Experts of a small language model.
Size: width 256, vocabulary 8192.
Experts: 1 pick a token, a sigmoid router, a shared expert of 512 neurons.
Training: a variant of SOAP for the experts, 538M tokens, 10946 steps.
Below are experts of layer 2 (counted from 0) of a mixture-of-experts language model. Rows are named router (the router's row for the expert), up (a neuron's input weights, with its number) and show model dimensions 0-255. Each number is 128 + 32 x the weight over its row's rms, rounded and kept within 0 to 255. Numbers have three digits each.
Before each expert's rows: "mostly gets" lists some tokens that are sent to it at least half of the time; "comes after" lists some tokens at least twice as common just before its tokens as in all text. This comes from a sample of Wikipedia text that the model never trained on. Tokens count by the router's weight.

# expert 7
mostly gets: " took", " taking", " making", "rthropoda", "Hungary", " takes"
comes after: " to", " in", " To", " of", " at", " can"
router:113147087134176125191121113113097093099139088076137161103133176076141168152127135167066127140105106129110139142204152136134148151156132121133154131204113135070125109122169097105138118132106158166091145098094117231100159126157069119128122151087131106131113159122141125140166149155126120127131145105181119130166163154147117115157122114156061155151149149153128173196079111147142101148198099116091095138135079134139192102190137185101132166211181129160192153146087182130153118154106117102177193098169134153140165146098058179191071091103093180093148156190168165142124137092121127140178147124198094150111154151161118128186151155113118100101111156126122157053140103081177147150139103104133124085137130156101128172108135077118154107163150120091121101130071164131143125096183153
up8:162150131114108128135078095203137154107103108141170187129134146112120141132204126094117172078114085082087182136134111136136170188136164089139134114123132137052151135167097086124089115146175153100077168165110124183142103120149128131116133067128133121188058107127146118135174113111095091132099129220096121068131138121108085152063136142143188113131152165128144098144153139126125072091150071145162150128117117063082120120140110094035140075070112156125141159124102120110110146147129128153129116097168127099172169110098135148173157128080142170114162067178145120102157214080179174144073117119095107114182129120104074183080142136183139099102139101110099143129122169127108119117134163086135149152168065142115084142138161123133118165101074102169132143175130181126204124118148094

# expert 21
mostly gets: " Pennsylvania", " Oxford", " Bal", " ITA", " Cal", " Chris"
comes after: " the", "up", "matic", " physio", "p", "act"
router:105170087084153082153096134085154108052099126153098109109098152073190201182121095175067131166167144135117166158178109172131125107084165131124102164161136117135067116109100136068074164142131129106105117077100156166098117135166111132148144096116136074073148138087078156167162115095147113110139150145174088161150130149159109065137139181120089104177170169133142140149142067145113105080154086125064109146168158105153115115158168118117083110170130091161127118147121127162135123141153133142188142082090162092152118153135072142181091109130101159089117142182125094123108182099106104113151088173138140171123178118207111129118153121086109085175082100107095169089157127136153161124148168087093122118121111106067074151153188099144140121158147128154186077198089088123100139119095084
up0:142166084119077093110089137074131132113119115169140104085123120132106190168138156146152073141136167081065162055141122125171115093085153115116185091090129094081137170113139138154165161166170123122150159144191163155180170138133188131092157150095063093110116162174164163065122126092183140082071118091112139179113106122136100071117135099136122152145105183122115122196125138127137097117049141047104106180051101109107161111156091126186192163124140147156133146155135158127113105120111177152140119063145126133154147102131117132149163097167138116130139160064096140179107146136098078127108163173100120117144108130210178122117182092095104136125163156106100142136119133190104140148123080137189153145173105134153132156115123078102150118112178119082072096173141128088109131155072127

# expert 19
mostly gets: " FW", "|", " Succeed", " Del", "=", " While"
comes after: "\n", " classification", " information", " details", " Da", " poster"
router:127125135100136069196097091129144106125126138178116105115098112101140165141119134171072144124152161101078155131204134149080084154133148113078105190117115175080098130120157154088119131104189104123074111120052107177101137104151171110111160152089132102149193109123175156193099107072116152155208214135096101148103147120105122126165162139045119077126098156124191139164164080135077083080165051095090162147216139138098136146173164136116129104166109077183123157133147075178158162166149145140144159088142144130170128178122083149115084126120096129142111140188148153139140177138104134114148132136128099159181172135155117076155136130097111121151128167114138124117150174121143152143145143056149114112095134092075162152143089158116116106073153108151118098196108124132099113126155123
up1:116123177074155152062083125053111106070103213201111077142124137112089144106129117104109105162089157123095169128098114154148104131122104149147095152097096163124175147134149119122151107077135116179101140117120123165099181192147149157111141121091124096094152119146182080092121099068141145123160090160062115099104117149100159142165079162124131140137115134136181148102114146147106133113084121122075138194158127188171133095084177113122180091100155185166136104131110136140122106140142156102075119131124133081161085197152168071108143148110123120130116156132101141103096198079144143114156108146189162184079122218157130125189113158101183156148121059175087116145145071108089140154100169058138129126125161107122157070142121140114127141133089164150156094141129180167078133093131182

# expert 28
mostly gets: " la", "loan", " flu", " Genus", " story", "Somali"
comes after: " ", " (", " \"", " c", " m", "/"
router:072125085088136135159142093156163127142086125150145142169095147097182207100133053119097116181124143185121110176193127146129108129153133152181149115113099123098056162087105142046113124137151134065103140123113131193126130156144068104096159079145130068100063152155077123179132087124109136154159148109117109119181166088160111086145189111118127081166133116148191104155147117139092127141115116141079090137136133143155112137123190114144088034161141075146121112109163131174114087120141158018166132096113129110163165157106091122129056134147065124104120108144138113163179134097088114063123123168114123185125120083119130171145126090111121125139065136165147156071149113130129117154136145122094131123105123135115085127182146116155132086152159137180163098154070154148091122101089070
up2:124160108107159138135190027171161180150114091109152170164121051135145125158136123172113139132070091166092082139105128112086128096143195128125132111126117129074149130112150144094129104176178117068143109103152099108092154095141084099032130146139167070122155177086122100179133127182105183101061136151152137132158100138142156144147168126126135125189157154149112053172050100177156089158157160066204149126142100169188151122162083157127140126172072144104117156142144132120106168135111120092151105157131176138159106106124120090153144131124091106175093145126129131190095121114150156153118148118120135092116115107118161146095111118093174115083164181112146098087156093177085150156163103094146128149116095077111123164176123117105171069145094116180177096157121177128167116088163150

# expert 0
mostly gets: " Na", " Cha", " W", " Ke", " Ni", " Jenn"
comes after: "wick", " Sarah", " |", ":", " and", "se"
router:096167099106123084123086140093173098087085159178090144149137126116199168171095094151062142182134126157104166132182097133149088114075158170138142142165104144098079116143137158078090150147098128121079120086107136186092127139154145115139142117143169069096143120105090148169151079060185121136179161122151103138120158112142129049142107146129097108173158175111135167155164148118113110086141066114063112128149124120129114109154174148101079098163109084182107109128118166220127111180149134115176142119118176080139116144139072156151084120133125126056111145144161122100103148112123087103143113153159143129113149120186083107115172088080167073175105109095095181099147102132198151143148141119067096089128102147086090138144175093120160071145143133132174077189105100146087162111078106
up9:131128166153145088164181136074131124111142172148114189154137079088178165188113151061161150171094146171123091132110150118145108121128163123154147125109098140099164082154162155120101119139105131179132129050145144073137190067176082126131167095120131188115156149132139091122173139157122110171163091129137157119159115160171144074166135156129165170145106100137117211112120111091130103106132151118149160117146112078105126170118056177114121134149133105117223190065108139137061150097108144122033124132145092115109120129096148164119085145187152078128134087113175078178174128160141055149098129163079157108142091155074105115102136098082144142071087193156151120126118152181156100130170174113141177152134112073128115106146129056144138141120153129175106132158137110127141097157103155

# expert 26
mostly gets: " Cup", "final", " northern", " double", " original", " originally"
comes after: " con", " de", " dis", " re", "com", " comp"
router:102159103103147079157141121127185153101079117169128117149109130098147144145113103087131104136151111084168101181174097141139117109160177157133108133129121129099110052093092142124105185146130132120097157085114113125103136114121121121140184106144171067062096090099085168107165117108156097119148153133188111170163122133139130106127101160077105056182123151108132153157155094149084126087183144143147093145207095126087121191154184133080104132123156078114113099216126141163130129152093146131107157120086188111132181141052021151091110115140061125071142141149176092106139127107133080084153109135120139139107113102175120154143125128127134141118096087123159111100180085136174170121171161093111163098142104106075089114105209108100089155118120107135184094113110099156037141094107081
up2:127144160113131140158141142127138121180148044154137186221124137126096123163080141157124146089126163051083108146066126137120151146154133127087126083132151099135079091115141139128171168155128090104164112156125121116133057092059146101192181147091079107148130152085192141124164081119160082134195151142088166084139140152121126117109174105123124162144145131126103111166130146086180154176088103117079175114179102167105062099144143097153134132161143130100121190142130108172115089127136151172171080108215097111116136141166104173084121147085148148175120132131124156150086213107172142115093095189095103148179146119145072179071145171150117139095105122178096167113170102133179194105145082144101120145129157105173133168080141123127090152096144097100138132123119106099126174143104118

# expert 18
mostly gets: " appears", " follows", " resulted", " appeared", " ±%", " someone"
comes after: " a", " was", " is", " an", " be", " were"
router:135170124055177117101150163107123111084097104155091110114108155079139161175060124146103110114138106176137122152130113127078137124135127103103151168161114043095094070164142111119090152133128119092080119136124105155140085126142067145221194101128192079068083146089113147181083125076129145082114140151140120133112127131132164098128110112085080135102128106153112131178127127140070135159136100180087100131165135115096074153094138111102096095165102089179138131136105096132170096141130119102114187109123115158185125125121131193149058100147079228069146137128165135159154150147149151104089059105157130156064090154113113199141170151097110101119106147135108182130195122169155160089161118119115114118147076092076102120128123056137113130080153137130146078101112112130110149072122092
up1:106099110139082133157149124110182050130146122141124097132065114133119191074138125111079096126132107151158145067158095098156184174090088150139118107111140126129125076128101122095170155180121153160134045175116118146120125120099151124197139139112148107134185127073138162105155100143122071122143152130111163127162157196069111074102114072160124185114129138106146187101126143097142178172128101060106118031113135123157078126119144112110139200054125087138131167122127147124140127163138135096129170156145128042121101146120088159100142158130121174114152124106168114160117160105154102109159113168120117078151118144161110127112092132199118133097143190098172170099120190135079093134148110159070120152177077109158079028077137130139154102110105131172093094083152120101134109150138164

# expert 4
mostly gets: " Gar", " Ger", " Fer", " Don", " Bill", " Art"
comes after: " Al", " F", " Ar", " Con", "ar", " J"
router:100091127135184093101152159097221137112096099171132123090141146058234179107143139122131166133131055097120145130160108143180146141064161166080142115119159190141123116133166133088081149186141163109052113104134146141037099143120137136134110105092183095092156085135098129154131128165123097125123132171166083118109108086192156127141133152099148148116144131143184127130156160092113158151146097128089108091120087112138134140097148141166093086148132139168100136144095107185147145192167132123196146101084107123176161121140035105129131145159087132143099149162208121075089119126114128083138155139184172151077126103173097128140123087128124118133129093119191187170172114109152127150163145094103098115100119119064098135136144148174160140148155109136112057160095128137085119095137069
up0:130165125140112136136157190088173158148181122071148119116081077162136109125133136129223074137185086116112146138107087135197126112122092090105144141160117141164101143160103126160114136139174163142214124165151171132120104126149124124142078109087110115148102105086139159105173062070102138131062106091133111123136169114182125090129135013112169187115134141094162140143156168107114122111153079176151132122158182162101107068124151152150142138213120166182143113088096133137112154187167151117164058149119142134100183129098134103035147131089137161112151103125119139080096106126089078086151103105153142129124118111143118146066095084094169109095129109088199110125197118156133110101118108141120106133160109133141115059135131172146108120103117150059156130117070127117089117124084133

# expert 27
mostly gets: " Eli", " Den", " Mike", " Bob", " Bud", " radio"
comes after: " P", " I", " E", "P", " O", " G"
router:104133096147144126133101064123097135067133168116143148129123153081137179199122126158112123137123101197150111151173110126096093187157131136151144131112132143140064103160122111071166127116118133110099072081118165210137119145166147085137163109108126044121077129135117144138170177129179124124187124159142085107155109145165100082124139173101108106149150198148164166130153084128055139089128120143073086094155127099143117128127115098117054062208129092151101116133072152134136152181126180129170127118060137143136121150095118146223134149091132166080163145189125092112129160102130130103126057133133136132090095097168154122160145143085134167165140144099116134150184095164133130173147146148144147119127156162081129176158160144130113076123183154131197068143124113105141059132090059
up0:151126091118130073124096104180122117190105108151112078109094133166117240107138191063155091100085093150128172103144157106127107103128097120117102139100130111145188145090116124121173157186152146079124182178133101145167195091125116084155074162130122076115113107165103166065097135157182089177144105153080091122091107087192098115175112146138164108160170153099156185131057140101128121117117114124107089128115095126075097083105085167097181140166140147118096077186165130128187133161100143097169131138118151131126137171174102134140147151169094172150139090142077111102198129104133178100094076089159121126118134104105189161096096139108076140101165110120080183179128160160146129167101150156139184130132106087108142142109155124128082121104083169156181130152151116116131106089150125

# expert 30
mostly gets: "See", " Ser", " Released", " Phyl", "Species", " Yes"
comes after: "s", " S", " (", "S", "\n", "=="
router:096169068031135125103107087180117118110068104184128114090109148096188153153070150178077140165136130121120111164174106133113091106122121120101130167142140094121135087115111141114153150109133119102115109122116053123082108176192101091156156098133117128078096148110086173156115093080122135132180116161185144083142172147166143115181102168105131114132137162158121119203145103130070160112129071158143110155209144144147088142125142132105086094155146127152121096158101112175138111116088173107202177140138123181126097152122105127129039133123083187129129143160151174168123148095126102079180101125151092150080149066126096142117158116144094097106100200127110144081150129124141140124172183115141132104146137101073056176092098121110085085169128082167178089104137131117094149116065131
up1:133124135174107171159102117078118087155159174154141122152085090091114075179180079109124107158157116106112124090180113140147174112119137097089074118141145175086133135185109073111140113116109083051107112057128092117105172120104153154151140126112109139119142125112126113161116118123162151132086181138110127102138148024192200171146105120078110133157180066093174121154188098094077127109094105122084125184108090114119075145128103082131135104169090130152133094072115116108160168138105160160161210075045103086141096133159147091149124150112142109119162187110138162134178071181113137157163137113172131116090180104138163175130186147116128154145142166114177110121123124196122111197159141160143133112164152080145124112169098133114112165140065133135112128112081122130078142171143135

# expert 17
mostly gets: " name", " place", " Synonyms", " Chevrolet", " Coordinates", " Prix"
comes after: "inomial", " took", " Full", " first", " second", " the"
router:141112154129218094172150112080154152083077106134149153183113144110147156119165122109096167141134118151108117142140143123132078134069225142132131180153115137105067117112121156096088116132108120087064103075115140132116134161138085117138137109126150112079123114092093147163167113073163133141140148140153114144101096136174156091133154163157094080183119148102157150135126168140060129119190085163105114124184166121102138117166159156119123102156104098191117138129107103140151144160116136147133143105105130056157140160148043103129124130163113167081154172154138116075105189089121081108146117138147102087139127133191075158110161123084166084106094141119091186167209124109184202116165160111101148135150099123095109165122166116107133095213121132128186089180086064117070141149096063
up2:165103115140151099121079121060149108133100116126162124173147099142172100050148123142094094157154115141109117133085186146097097092089201151163105182134140191117099138169067126098114174117093163110109090063148139127150086155118119134154058123100106109176087108157153137082167165106156147120112120187077133094119158154094199149128107106110161108156198104117153118152056125173146178106137133142094135106107156122111164141091049081102158044112127152121078161122123110164138125117067107042161083117106133083176118153136113133101102113140134207114115091132125185117180118164089171145160098109173140124104110132151143116128148134089128117142124133100087159148106154109151162190148155124100081119101135145142134221147168175130117114198160171129086083149158120107116072151134139